From a checkpoint of a small mixture-of-experts model trained on Wikipedia: width 192.
Below are experts of layer 3 (counted from 0) of a mixture-of-experts language model. Rows are named gate (a neuron's input weights, with its number), up (a neuron's input weights, with its number), down (a neuron's output weights, with its number) and show model dimensions 0-191. Each number is 128 + 24 x the weight over its row's rms, rounded and kept within 0 to 255. Numbers have three digits each.
Before each expert's rows: a language model's description of what the expert responds to. This comes from a sample of Wikipedia text that the model never trained on.

# expert 29
Past participles and verb stems
gate1:124143146147102102107144125140105125131141155114165142125138120086141087147121151142126137155122141176121134110100155138084149097134173122133122114114093144109140112129148145131119086104108117151136138120137138140134119132126113084184137142109105126100115102162128137109144162121140103169162114181093161136104113109115130160188116125109167163119125128121167139110093092075088101151099104151139120121152144092117165077113100141128171099168118122149102157109113117127085116083098148091147130099123144120137151142156120153151132110166098121181117108152124079140129122073129117094
up1:144123163083140112120080145124107138125170104145076122114155142129109097176184148110112094153128088129155168119120132105153128128140137117116101085114150150124117100141118163102114107111166133117155114126090123145132166144135112140100138146138088112122139088132142106127092116143169154134112120153113143150163141102103154131126115128132084168129106189155106133143171136157133146141142131123105147118143112127108085140141131116119117138172104122119119128111070107147098145131121078125119162167112124125152082117118136130128127079119150099141093129109186149163152100115119166061
down1:121140125084100087176120160120141126160103175152122156128108114107165131078145152088095107154115125157143108148122132144123143083191122127138203153115105100147134109100129145143149130121132135114139107151131136141102126128135123106132086083163102101150156069126103081080144142150094120121142175102168138145147151163121117099144104145115102114112120159147137149131118100131121106108100114147144122117123102116130124110112109131115084105107151130148095115111115167130085135104166121101143163148117122176159119182137126134114125138140167147127106109132112172117119077130150136118
gate2:138126177133115161125136143121115118152132138156147120137131138104157114175118096086144138141152131120143096118152103170132164090154197143155141072096126134146153136149143134145143135106160101150146148147113142162151137166068094156140151132138125107112105120145134100116168134118139145080156127088172147117132120107133155083132157085118110081070116119159159130069092122141117171135144139132121123147133122102136131112108142116107110093148160133109103133108119171126170129096101115112144137093102120105154139130166096144116114111118110120129112097150148134159142128120115161070
up2:162120114089146099146130124095131153137147147096129153132117148097151134154100112094120118177107136154114116081104116133140154085134145144134148113098154143126119130127138131140127133135165139081124124144123118083160165168141081165129205116136154092119115136148166131131136135157114104129141121113152153155103165142143133136111105141126098121117120112206100126122121160113099139132119160159138177108174109144129106143140111138183128113160173117148144145082100159108147119098070136095125142113139092173089106139123127103150138111126140139105098143133105147160107168142135100103
down2:121108134162136144117148113144099142124141164125123128176141166092182130130125142128132133176127152125148137147114119129130179124139127124096102127096135133154124135137147118162127133150146102107113136126140132127135149104117097139153142112114130105096148153109109171098161084092129091085116131164141125149102137128168174109127142168127165169088106182101099112116125186090128149061120156109128133121171113136154100093121147147100119081149100164155084117117128071168144140114140124128124142095113139111104128115175095145076140165119143110156140109150131121120129131114128158172
gate3:106113133165166120137122124062112139125137134193117094108127123153102130130110136110144121127167130111168140088125137182117127150174164099132121138098094148110114169135114161101129109147123107123108131147158173144168101128143103144166158134114099082097111085157132119148151125133127126127143122117142137145152151118097149134185106116126122100091108085135117132137132134108151134088135131130126090106125173129142163134089157107145143110128121174132109157112149160086122131161166105101146092139098119115124112148112118134128109135165138102166170112170133096156118123072117176098
up3:157069164137164092154128109133149184128142088112119112105171105182169179181140111161102135138126124117142131103124131128179152056123152121141141143120127130141165109128084152126138145123143150122109129158085127162136132143093131169126153153143124145142117113151137142135129119154131115147146106120150131120158108093135134096134106131122110128149121153168100143105135116123128121129154118156127157114107129112105142057135141144172095086108156087104138089116137131080136129136114138132091126123108077114178126164150150086087128126156111160148147137152127146139123138129143125083
down3:125136125136113130091133121105115143114127129163154099071078112123174082092149100116132086154149139133088178122166119144168094155136144106123102098121102142120123122161175149097119194119099139118124147146115118132162136168100147143114108160153143111115162096161114153144117116118131114134135120138133130097131138150089139118108132137091131128112114133119104123093065132115072111087149152117076127121064129122087108124126122119095141146100133103145091106123138122106092136093130124169141141126116097152100138089150152133161138111121107133129110079138128133116147161113162147084
gate4:132077152130149114130105091119090126137178118152148094124105117098130134128158130126102165098091084034150125108099110127100111122121136120122151112127102165144142122154101116081112164155152129130111089111130091148109159136165116160152130119130138126135162147172108146161120134102101153075166165153137147116107160103184099122154116130115104090120177139111130127138091148124118142158156155110157117139118174121103134136111142128120091122109159144104083118143093164140148123147117138155115127117169124103148127109134128132115093130138139184132128125165140156135138138108093105122
up4:143098153103165182113122107145081168139143176124146143110119133121168162182128086135090158153111104097133071119121111112154127102131139108163123154119118119109161177099139148064114168186137131114123102136086152113085134149137146105157122186130121137086111126143136126159159112126155134131129131154163114120156149105138146133138127114077124128157128130138104121137119122095128118121153127150150115081058159117132136101087107138103127099099174125144106095154139125107083145148124111148156144131139109104143152162170094115145108144134130118138137124131119140110122134134142130145
down4:124103154095143153113121100138186128142132105108145109101126164126148167120136147117171140126077093083149128107129142113122127121151149152135116123149123160144141139101149179112154104140127145056080137115165094128163123152107123160173089145123132148130104149130137096142142113110130138095129086144128152157153165124146125152118136126126156076148144121079113175094116174126138172131138162130169157091114142123090178140136121149144153119132107121143110110116150133144165104155088131137128113107162158087152142133113150104132123191176129128130148160146123109116127156143103140121
gate5:146126125110146134138148141123172083148111151123115159134101157177131165154125134148144117131123122131088106122067153110115133092117110175127147096105136112110126134118172162114170112120138104162125142084131165115135115124064108138136095085138097136102097131147154127152175176077143135103105134105140116120131123127126106146123156149122107117128121122165119103131140130142143129124131136148121121164098108090125078161137106106165130132144108138094139140190133157127174178125177153136096127134082148082156151109125099110106136132164158111116151121163126167121138146185143126132
up5:126140104120175118136138122090193157131132153129129120165150130199102129174130105157152111156129109088114118072121112184131152093128123132081125146141114111088139109125126177110110099068155118173153144095154149091125123131106137146133156110143088125151086127139158116107109136088121115085165127135142090133138144145133121142169117111140132132158139108158122132136141122148141141120154152107110160152118116151121135136124073146117151118119100162113154173118110149149133175139158141168111150143147121105123106159101125117127124085161144110099093115161131135145134179110126108130
down5:144083112103106156139105148100138117108158179114144100100174146114151101159051137127163142160135130131097085103144077124094120157122108108108138155138144105074125156157168120119114112106138132144159104118102118157143158128149090140107147141149128144134131142138125107129151145134122117143113109138102130141118125162120126105106106112114164114127034126157114113164137178114147121131164107134092128122138143127090114118126124142112125148117118148149141139086159154112125102175161137167094139107095121122146154075130112093155158131133114128116109090158162169154140131159120127156
gate6:139121136121092111126114135085176119132150155109127119151082113111135155082103165104140093125148142143129121137118113119115102167155101133124122137132140179150115138111124145145132078147177133126132094123140137134049135143073118149147083159119131111098169111134153125084168130123143155143164111115189117095159067110130092106156129093117140095123110146146124119153124135109151130168112154148127134160133116153133124138078137130134134137090099134119103133095184145164078117129112151162121129123094096103179107151140115145133117144152134125129108113133106148144161091110110127143
up6:135114158152113114117133118147117138137112106196171164120139171090126134168170192120139163123130126133112153139121140124105164144140133167111166129115169096110139121120141144099142110124116122150127178129138099136107109139132157116160126118134114153103148103129171149150128151090088139140153150110164121143085163124108154122131120149144100149117125143077121139096147112098137159106126123141141128085094159127155148115133142085130142131107151154109125106197090131143163170118108110170143158134128136144101151142104093111149132138125093102120067123124116112121134128196138082160
down6:148123108155114181142145113140108148157120162095106122127147106121114145139127106113128140121124132143151107135145171107142165161123167160134124154149160086128133140122170088160133125105126077140110167105171103147166100121106110155147139133138112115124155127169150101143097149108125160157101145139103119175106116133130157141120150107152103136178142123087096128134103141160107149114142138114151143127124155099098136184131165109117115114145139156130093092091103116147146130157146069093177140096072164106119185164145156146118155118122140108123141165139147141104121092146140135094
gate7:128117133133108136134102148168130141138148133166136145124137126176129128142083185105111130121162141111147124123150141156124100130152149149172137146131110103116086150097143163129106115130170107151130093112098105131148135131110069129144101139127105126135098142103098111137120120141127141158116145140100111162077104163125093132105095126161107114133124113131100135134185111136110085109110117139086140109102108076149173113089108120163122165095134163128145135110110142115129128119163133112187180148099170135167119110134116143114149159106072102146177106107134148104094099164111100105
up7:116147164150144123132136146095115121127114092115125103121135130149146136135191089182132137115115126112149149158134126104120142115089117117110136151158128131102180100162164097084132093143090121140134122156115142137110170135160183142134133125156098167181123107120124132134150146135171103148162103153128122108128100097110126124183109115065120156121156111171124156099081150119144126137174140083167127138126145151115116120189129084092128120161138117114103130172194113147112120102107092101114091141115119123120136119136146105125119148132156107074127141146124128138154126137135143130
down7:088160120117138072098096102140123114104092136150127088125159136142174107115084124101133103087114120143127140103154123125135135116107124127115181126178121106104128126112133144093136165113105135134152101088141166124139111160127125115093155106156128125119120125140144073139158133103090140133110115083122155111113109094094097118156120129126112094106134126173102117133079101097093124126112078140121132138108201131133127191135099138107115144138153085124102152185156121142133113103092122080113070118112141121139126138165138141162113147083106110162143119114127135123120125108137147126
gate8:105160118150119122103156157121122109156111121151156097157130145143147131071126101119151147108138105072125144134133089114129100186123144126139093113131125113132131092156134117127148161163118084102142140097099119165122110110063107115176124132133138118141123141099139117121116141122131190146162140138149096125136117116149121114163161148086114163126152100123102129088087147116115135093130151101111108180120133143116192129079097104098116143117135129146135142156118142125119160122103098139150165154125140101112122113139069124121118145096126125122125092112059129103135111118158112193
up8:142104122098151100129168118148126118116136130157140135126130158168144157076087107125105124168090133132111124114077111120103096151111111153171117118137111146131142105136108119133126089154141140068119093134076112121149139129121082156127143128145176080161147132135137126108117117157137127157158145152124101147076130146077132133149154198106122119135136125143116091106108172108177145144146136141143117145137160147109169148164104092130132122137121117175143099130130149114133126137111087062102123148108129136118109119106111116173127118129141153170104129100062123153139114108131159134
down8:127163109167153140104139109143143121094113128152146087096137119154132143171147154150121120126128141106146097145133178125148144122132127116129138078111110139135166156140177104094154112142128094154107138101125113120169094094115135131096189151135110095180099078120162103108172150152131125152099122136106143140134124137147128118124144131128148128122118121113170127140153113154137183115176120108126170111117175131131092120146135107135082171133108134097117142080124096106119154165160139121143157123157141107122120116131114127126180184145094123089145182138114134143149091156091146145
gate9:119147158143120144128117145152115123125114105088180111114146138151081118130141115075179156175147136130137125167134108109132176133111134132172164127153101114154114126122102145152149134147142129162133098102144165165137147118114081106146135075103117138123088101153095154108152101106092110130105155104145099133142109132156124108130102128076113136121117156130167127168139096114103081164134137127106130168143146136143131085065117120141109116118140160123130139143120090074132189134142126154137152129133149115150141120092092148105081116123146094107146116138108081168105125127133140102
up9:128124152087117110125086140096124118150086080128109132117173126114154115153105143132107105111148131095143164104125141106108085052170145120126124138133137154116136133119129178084165095109120116151123122128129166145143079148158144131135119147116138112132130165129151119137142140102133119153197095151137162097110147151102159141157125119176134116110116145153115148126155179163118198138130118110135131127112108118113130143164088104182162103132152155120099117127137115145094146068125098158130137142108092152124106171131136134157099149102139089133103126108119115136153101105143122154
down9:117129110132123112151101174138110141092115082103122137148121109083125093133125070114103131142130157188121153126112095147124146131159146114092124120168167086114121141126105119152129163151103136139119139150080116134138097176138159113087126141107084103115170148108152074114146117152140167148120123168127120146124155128111118121134122108095123149133147147135091186140143160131123101103134136100111127121169116132160132136134130144129136125144125155149134153150124183104097150137083106195172128127152098160160170163111122148164142097096129154113115149134113121130187116121116126099
gate10:097164133137105126143111148129160110124100088195150083150126135121119122175146138115129124127138136146121137145143198105133091151188105144156142138148149104130110130161123140097138120156127140160123137109174125158140090105165097140148092148162132129138149129158106132121149195093131128140125113112076133093092072124122149132158142100121116100129140107132121125137115087129124138119133127132102133116163196109117127133135085105121163143138130112112125139141135174108113141105159134133163134149080137150145138178141104112149128157094109154140134112112134113136093074161081138152
up10:140138111176107093129132132095131107154112124051126117144140130173132117111135169182160119108109126113150113118132097169148086084081146151071111106118110168096123122145118100124091157125150135125167146110156107138083156150091168074153134121116135138121142068116125138143148095161111156139138121145173162142171106139128089103142143118133139121156121123127115133166139132126141129140110119148132120154139093141145101132140139149138160119121157136118131126142139107153150152133100118146102178131104140078143137085075115153097123096111134109112067125140135111122158135114162115138
down10:140104147061118105134126117096170146092146106147182112151109191107110082133119099141130135161137074163144074121117141141113141123116119116095167155138129084107114149121118112110138134094137119080148119136105120131106099137097120133158149143091146163155079076130114133191137098104133112112095144145137111111104136140071106158097127127156122166150156138138110115101125130115147152133156124136114135124121118146154098153172127130119139095139132117122140123166105158110142107110157134084084135153167117134143124111131112079129163142142115175095111131155140109118103107149118145148
gate11:131172113119134083113170125119151111135097103109138118113115145113129127144132113118159160113147108175137177094152132110115102107144178124156116132190130152133062157102137132091144090113180134135106106127095141126120158131126081127125102115139109139129133107122074126147116114113105153151172145138112126088144145115135137111122118106132106133129123123121112143158162108153088142115183122157131104159148139097143132106150112126122172139153139116108096120133165127101086116126102128136150102116116125146129121111155149164064131146129117134148193102161101115153103124179129060160
up11:140137111097148107147132115126133125108102135133095133112155156121104123131101121138157132132127147184091149115099135097145120100119125162169130113175142146129135113133124089158126083051167152111097088107059096076108173155117137153114131105134153110155147105129083094135097120102111130162153136132107111097151180148100153150097141141133137144143106108113142093148157102165126143131133113140154145123170137125123110133161124158155169136138148096114126120127171099116134136160113145133102119136132174179127112092130139143128144104155112153108159151116114137146122153138178099169
down11:137127133120137144142148111104126131141133139114158113098122156088109182110118116118118119108145110137134127084120100113123153110098125112112123121113069152111087085097112148095131148142143168116150121124112150156096147165102103129127081129111174136147124097147119089091139142139102174143132103111086136130159171168139137133136116131140151105132143165118144124114156166145093073129100102134060098084155119120148127150143108114152154134107111146132119133123158108132140123145126118189121136081147119120139122149104102135120147118168146153089168102096148078189156126154118119176
gate12:106106122128095119112109153153103164128109087170124144121132162114133132182143153116150097111131135111193101174143101110119135160135142074154116182147109129137136153109159111126114122111123106127147136108133139136120131106137105131109110120084124173146126124109141111135144116116166145115123139154166100115121116114158086060127135139147109129144118192107098120054094132102114129094172134120127087099140146132187150128118121126163141141158164141125101110146100165123108134120123117105137155124125101102159100115129096110120157114158102127168131121109156141128167138161072115102
up12:129101127071120108124126151161110156121131105118144160130123131155152156130176106097156124138100145081169133148136157153121141115114150090186126106118112133112155141131099122084116157131140138119124164149151168113097148124161119102111113174115147128123075101137138113107090078149129121150097101173137140091122111121208137115115134156104113089135106122136097152134118147088121099094124152128131102127145121149151155109127091136168161181125124085142108129125124109173110126120128132104158144125142091146165100122107134071111118127127129128173130126121122174131107113144144112081
down12:148128129114176121174135102127123115189164133138166130124171146095105129138124112152126150099149095098174096132136146173107123138111125179128119079123125132152162126122118100090129112117103178112091109124166123123177148128155143078129130122108105147144108135134131091112139119128153142131146146131144138123135115123147128102160141124147130140185146139114180126122127111114135162139158098158115122106150129128101146112129121163159090137128179082103141148101107146141173102114096119111109085118134075132146088156077162123173177135119128142102108178143132149151123126126100146121
gate13:125101142153142128127119164160100139146116112164128100149112097062173125109179122075152167126099125136110151129131116146120130129185164142162072124143145138113111136097133132085132155165159099118120089134114116120143141161107131142154088122119135130133160101126135111102126072140135167128091119170165130126119134157133147116128077090101114133135136142167131120140152115104108138102130121108084145120105130124116127145133127138174118143122124172085125118141113135129121171072103104123117101107139153127168172196138162135105114113115162127161129114160115176128159137136139105137
up13:101137171116096147112135105169130113137112081042201131117125098138094114093107081141141098169131073104141153117124132095096145119074163111127155120104119136123129145116138124135140110156129147115141141115122143155194099095127093142135139146150131145145073134121130126140166115111159141138144130118100137172109133152083114125125113131112110157137114119097118155151112118097131097170152145083165121150109132178114117166119121083112134133074117095107133118137176131110140093144107111137113134130132114134097101129154116139105123130156111171151157129133096146124132129125125128101
down13:126130178138171106074116110125128125113125084117198117189141149123114144106116106136199125098139150155147119160173103125091127142112095107126141112105148119100115162140075158115077129127132134129142121115109113125128143144144143111126163146120131093138113104110132119136152087133130100111145136146108126103113182103170127123164136157183168136130159118144146106124150138134147147118086129126112146139160117183134098115118114151151123103132124174179136137101101148140158148119103111151115157156111153105120130097096155096135158129087115120132097089122104107128156091146134149114
gate14:121198143114106087088159157159155119159103098112113106112132134138155120093128066176129158129162144106135112173112137137135091143128078139163103142117141142105130150104139123079104124121131114150162121108197133187161092099115150093152145135074135179099152175145117114141124134114096100154125143141133119126106138133127138108110129110131141134120090136133132154141109086150133150160158140120120093148117100134152090170138097130151117144139103151103107128169127123115148141128115114119100166094103160112133177130126111155146165131132132124153127116142147106104124124142097169129
up14:119096061125104135100155113150141121135110153168131106132123135111118124113117163114149134114141105182105119147157081103107097126099118134096154126167096115120107111123120136170153099137118103119134127106098120080116110106134153118119134079149137113135155100093104101165142124123120162071106186078106090125122137156139122116146115120120084133123141116065129091124111144115138128076107106127110101148156116134165171086162136086100148133134104176108143103112100168107114138126140138154148094131122139112134131105108122145138081149126187122117142095118144127141119097168121110126
down14:092113120127126120153118130167149138130126149157104130126133090118152163158137117132093112118128174118118188108112115147159133093125108092125134137108116141106176129151165117121140150117100171119067109139152145119142132129117152146056102111135114132161113139160127141109129054140197097155178101124124104099135151133136138086104125121139132132115103137163120162134118165095133144140159128110123147115138163123144149125117133153134154121139137078108118095137117128153149152131122104137123184115099176154109144082130135129146082088122101132107110086118123158121145146104194127140
gate15:072123124129123130126135107140100109136171099134112149133090090116104143113127103126139135111148116100137153094130130145075111149166150128142098155108143105108111121118092127145099107101101107152142122134122152138167117140105134139150109083160142159137129113096127119127145126113104124095109106118151122134125141156176088134118141092100123119132089144115062132145117141085142119115140158092127141096091084084169172095132173096174123139081136174130114110137154149122117148158087152129140170105129122109128137065109086155116135140133137073131159128180105094121109112141114105139
up15:134130210137160071152106144158101127129189112139173148104166098161163128133140101122127115134128116081172097077123125147073138125120153135163144190163124109134110090121102137132132145142177145153084097157127138124183117133157121140125144137112137134138141114166091140123171104109119115143117094119097151148165149083155100134127120134152138121121093132165102140125137121128124146155125163125113144131136154112124118126132129113159139108148173109155129139128159132147142113099146132110115116147118092165144147146108129093112144104139119082130135130168146123105165108126179105108
down15:170129134115114108114145136114170137156141102114141184150105145099193128132143178148147157136129116144074129133122129145117136142116121126154136146092130147141120123142115161142140154113087123097123140139122169134148138113150109080131065114101148126121126108131127109129159115117110169111164118137161116105101118137131122095128126087141102171159127150092102098120089118136130118101124100104145164079179127079126109107112118106134102127110151152182163133144097162122084144119135116140155146161118136115096141124119082092113090101083103141113117076125163109151127107092154167121
gate16:149088134118111100117135160131144085127099116074121148145137176128070104121107166131150094117133130130160164115116128141153141137115139091148149122129137121115119087110143153105171146113142075149117150135156177125123167107132155143133107118107085165117106111139104083149173182106156133139088097145147162091083135114118124133123107109161103129113118144136131130043128116102158169141125095157154120147099153097126148133127142123112129119119117149120124164151147126111129108135083136116128145147093100133145136136124150163097062129146140099136172113143136116146131141115113075126
up16:107149079180108144085159127090160140153091120093136172123100128104149138107131109167111164140154122169102085145178115138157107139139087107075125121141101110121122107181121110134073132151121128091159119088147136104145129139099080124129126165111158130100147148153112116127163129137096095102151162103143140121102142119136128127131138124107119129113192122100113153148113141126116081087144124129132110143154114116145128146112104133177188123139113153134145142163113131113105149119128106110126091098147115135157160085146136136118128138120155166088108118131121101108152143134104176146
down16:131160193122098094110119134114169126091122122110168129159142111130131139087098101162069131148147089144148120140121114141121174082143125152133128138112141193155157165132134133144124133135098131169155153097102135145110153158167121145121128139128168156156130120115135149137156109128150133101152126142131161145099149115143146111082132111128108092144165118137092087134179119163100135155123114094139104124105136142065099117142114146158115086166147126101153125103146113108150135123155088122094095155135096092171121129126125144108160157145144104125142144153131133149111153159090127093
gate17:124112110119096133120121138147147095128088107121054162112126092114177111116147099135140146121140090109168139139165129102106119126127118138134108183117115120113093136156131100144137102139122123163125121148104112155141140102122126081116076114154079140126121112177127154145154086119094148084146093145117161094102119121112092130113115142150123113127130076159128136142166106147105108096143106086126125124101078122141110140081107137143128097096118117082136120133155144075150144118118071105120134109154130153122112136163114142128120098103088096103147119175121087131121130097118170134
up17:104125126158098145112122112087151134148141141078163060137135124122125109180129137132133136143173147120130111177129105127175104129119175073104140097119136134104104133092162174134083168139135126153149126143137093113086077156169158125124095094113126139129127179117139086125120145158131104099106142119138118137121135125158142134167111107095135158148144117128094118077131116111130128106160097101114113132122171102152121140160114126092122144111141160146114106158142114128109123116143131085095134144101168087146178115118087130136082150115130115125106125122146168097115133165118129104
down17:095136142125134139156145121104119148132141116143113101112136161143106118123110174114148140125137169122118156139140099134129144116157107114091122094129105132109135126119133161137111124113177137131138130120112114111120075079137100104092169132156097146139118131095109130146165135116093138166127115136106112118109175105124140110152124167127161126144104176144174089096148135115125182147164130112127096144116147140097073119154177124140095117138147121138100120129121125130094079138153196144109181134136157085094128117106200120133104102130119152120096144109137140162120206121129116104
gate18:130126138122126075160129122108147136127108127134093120089149135114152108133127152077123129092146103130107085114103121112110145097149172147177116125116126101140145100106113170153129139130145125125098146167139155154127123142134159125112110120121129129130139091157140089104125111168101136150206106164087103126100118110101121123156072117131090137116153117159138200114128091121137123120092077090126159118113167122121115101087133138119137109110141133086120141124134171126167119101089158186140129116149113157105167123113158141059132116152110124103146135146120122146138163136122138108
up18:132161170116145112174124147133157105130128120126113134103198122175142147168156135144112102105110139105139159088157136101114124090132150128149109124108118120113146103138089160100142140130166129126108128166098149143140186135153155144133128139140098148142109157143102148106118126131103118142124104167094106142170141106127175157171111167146110124117122164175088164147162126110093134125143129139140161083155107119114119144156134118121082104098140079159114113102120112112134136143101111135105120146139098143132120086134144135085125080155116092100144129103189125061138119114119137133
down18:156152113113120159095114132098084132150176134125128131088146139141151149144136104162093145113084081136152148158123144112147113133111101133095118173173121092133131159128119117163098119142131149136161128111089145110114125153117104132138181124168131128171101123132196170172128188110114156130096096110112149129150136120115144105139142111153134133139129112142124118104132154143149122200097137130177138133167163107117126144168122139176166138153167122109147137134149144089131121150129133109070089123137119114145131127160113126126161139105103114121130180139134157133124095090102135119
gate19:116130095137147137121141146105132114125144103160138127145107103180115142136104109115153142138131130140099189120139161119144156159179147132143068123124126103164112142090158105142084099138135097105122157169072095159140160119125100140120136149137120114116089084138104125132110110119169141091143099097129117083129116092104133136130141117096148094128104100141188149150145101099123160143149151148115138112090122182123127150096146114140145077141133162094136158116109132118133075179135128133143148165137131140156116103100085160097177136145105096128141126131159158133123137108124130108
up19:130126092148131129147144154161138113130116138107183165157111125163142136132102080110138131124112156139119175145120156147126175168130139147133083157103146112154115139131108104153109103140166112119113130145103089121129168118094130137122154156104128130124087126161086130148096097109134123086122102148164139157113147113147116157169113113081130112120129119138163147134137087089078126168131105174111159118099078161106104134094129103087126103127131163096191158107114093123138088139143181111127120140150164146126126139114121105124079158148123103125154131138151159152152132130129108155
down19:120106134155139130095169149138098101131100148131116119119133165137074110124113165152081093153140142124152111164129126138169143115157101174108169149160092119149189104159128084149125169145116184105110114112147163138133119145144145108123125104067080130105158194084144137143106133127137118098128130131135114107168142105168094113115110102136084142155158102101143093130147140108139127141137125146134115103146154129121108132146108157099142113145113138098117138154112085118147099131106149094138162145144152166135125103105161104120155129113079134121114162134127113108136153131136146075
gate20:127172098153129122107129116078140130144129152142180107090152093108107086134195110113139138108107117126132109058109084173116127095148150111108125142116094108114114142108137165151125167111129135143138143148130132140125080116120127118136098164116162165073125120151122122111115156121111129119146124123107076093161140136114116123182120098109142120161152149105158105154122142131136135126118146078101108169172095139133128097126115103134125151093133155116070127131120109130134131153150167126134112174122164111151127161110075150157136138170144158139095118143115125109138130166123086122
up20:096155090151140134119152108159133147119118167109133111138141091094108116151137106148129135151119150126108151101119132126104154085141125139170134122102124141142130160115144107148095130081130119146146114109143171126168114131128130141113134101144173147139089168123111133108144140109108148122169133153098068134146108118116158146136134151125141159147179155136169121113082164128133168179133149078135143135172141116141111124134100102165126155082126168151070148111056109126113087142142143159119123161117138125177126165128125125141137142102141156127083142115077097098112147104097130148
down20:121129121115128130108097140112134124135142173122126104173115152129160133085136086099121119134133137124107132136051131171132104162127124112154192138095101158154097147163098148125131126126165084102139118137138107164144143082131138153131147144133127107111155114110174122104130156165136092150151113119150106116195159117135109143167145138162134136131147115109110132108104132144129138101100150092130134120150145175103150103128163106181108109096144147105108111167126150121124088096143120152121080136111169097125126097151130129138149152149157110136139078148175132145118145190152129139
gate21:128123152105111137090106125121149127116169119138104147168126109108098119133119152095172117129137117130148176107155160191169160164136158120132114119131157097128077145106142166141136139113167130136135152132102175121146110119075080147147132150111129113116128135117142134115120126132171131110080109151093113140134088121084077126115121090130126147116098102119158097177134124148105162119146110140112087161124113160099141121121139133169136135149127096111132163144100122145144124158090129102134138138125134154131163119125119166120188141086110097115109104146184083085134152112094108108
up21:148139142103108143146124178122109126128112130170171143092162145117116104141123147165126149138104140170100135214137114123151124155112131132140190097110083092127105126160119133141125131159123118116126141116116090132130193125094178140137085133154113120126173165157118150089131133163134132187110116147120118113142118157129139147104129147167124133137128124104138092085147160114101121126139082159117117129166179163134127109152137156156124131139098095146108080168147138098120120142115155111133112110144105143136098146125144107103118103122116142205124126126136129103138160130149148119
down21:158145105142124086123072131162107109148197104128119143149116124118091183138130129155105134085136121143117094091146127150144114122143105127101108135099146126138150093115148124137104149128106116141103118139140125084178111138123127195129127137148138115163139151142117142114170127153153073121129156155124128126112108112133096127129211142166155117138071155162152132123130146147115106095144124105116150143138148119131146136156122082110100170130157105150142090171108075135138120163103103137134120132105148151125140096136133121107114137121134161151128162153139127083157102096124143073
gate22:120149092150144114124118137107142079138126156119176078139094115146148100104131172119150146111144126149130143125125135083080117160110123108076132117133123122153096169147083118125149175144140099118124157142157156115120146108177124118120079092084123145108108125147132136142075099140120126087141120105131089127104105096151101073175109157092157164121136113123106129165147119110160135173122112136118135135125113135126156131147134113137135113135132148082121106106111153105119124093086107152113132108147090139122145112120157122153080143076138148217119105130124110118120127120119137140
up22:139099132121093138143150130177130144131127139186119123110153148088163156129119110126107159147152117119120089111147133172152145108113166110130126162143139164152117144054097141134110121157139145154145121111123172103088133165127152140150118170107128130117108096150154088127143101149108133151066120125130163110149142158159140139136114120147077076118147129129133149103170121131115100117140104108113100154107126081164159098108109171106152105127142119133107148136166125112126160098122144153153157132102087147170119136185114091090155128099150105118132124174121102125136151146133112106
down22:105118104121136164135117124116124110145126122126157119063104149095115132144130122131145133142140165109104160147116092144117117127140179165148072101118120125121124134155121136118147150164118144154111101130119135187119109124092163129129147129145108153141125151107073173156186106171129141113122156134177123117153110146114173129112158097159124130130171100137117137088147101128133170114116125149152127126099085095129130142140132173150114128124123162134088212115126106108118160126163151143136147138126108106085125174116073140138095106140157107121143150139178156115155139141094128136
gate23:080151071154093087110129145128116175089148086133138100126113119161120106142140143097118142151157125129133170106108103179106124103132123092095117168178138127125096134114147102117143127135130124162101165128079115147111080140086153135145131132104128147157146116092112117163130159098141136086133151115097123146108110122114118090117112092084122098086134108142179101121164134098096093150138124120142098128093174110133169129143139141081126161119152183121116161130143105155140149098139145143147116098118109127116135145127113136119152156074118131127133119167104105129128148134113147090
up23:137142119132132090135103125117105120088132156145114112098133162164131109140103100143123118152123151126104167114085146136123153095098125133119115158159141144147136119133146073162129109117140149140083146147093100154116125162107137170131138107165166103162131149129120165146131157130137108121124118135092085163120135100087136113113112103089150122126111109185136105077153140175133124172131155126168154109134156143121140152144125141073106171156127144124132123122161114164176145121111107094134094100150126153105110146101141091131159112089116147073138157128070123169116117091159147116
down23:155129066136118128144118117111110143139124111165086129142145152105134113111110137121179152114093119142167142124123106133097156117152086129120130087139171147111110099210116119159105116111118138116110154094130130107103136136129135139090097134112171126145133103164168100120108109117125131108140120151106116122110134108095092164115124115108122084102132144095151095112101149149158121111127126131130097181097105157128081146109163155094138156139112142114127131163086147137107136136154086135117105124123112117145182119135105146156068108131136129107117127121144063173091116125125179168
gate24:134111159097167114102110126138084116147134147080108102132124118145197115158110151138139137150136111110122134104116131140125167167123090108152111146135097168121135148125111192088109114107093110131144136150157120140107142125108111101152101127133125137107101108147118105163111080164129152124137118136104172116103086146113141088133043145085094084090129137114126132130138143130121146144146145127110130121115099143098107119124108074135119102130117134142149138175124113090091156111098154135143112097113082083151128130134096129120133164103135148142145108171105115144142101122102184152
up24:109114111131122132117135151099140119157094098158125152146167129099077137114134142120154149092163120191139132151154113121132112076170156104103137174142121081125150130118146138181174132139135110124130123084084131136150073106094137143127122118124078147087168135127106164125154116106124148103126159105140118151100151090153095142124116086176117129103130133140122151123094110140126145132115119142114111124124160128158155173092169122104154108088134152104124133150128187101157115122103123153115119139155147154097132135112107165105092157134139088157162108122146147155133114155106105147
down24:134112093137137111139209124119078165134142126108133108128082134091117103162154093102188159123152110111137152114181160141146114143123153127161130143125096105150151120148114124140175141107131142138119182126127119086149114131143158144083093117140129119141091126126136109110126192134140125141146164155122091146128092137114137134123116098090150083138138149121155150118130101145071117108139092123113141138154078125129122120188158092100098136104155172163140161122110110179114122140130132129142150121149154136098150146124092096119139150140121101118103101099148112111117126131136104103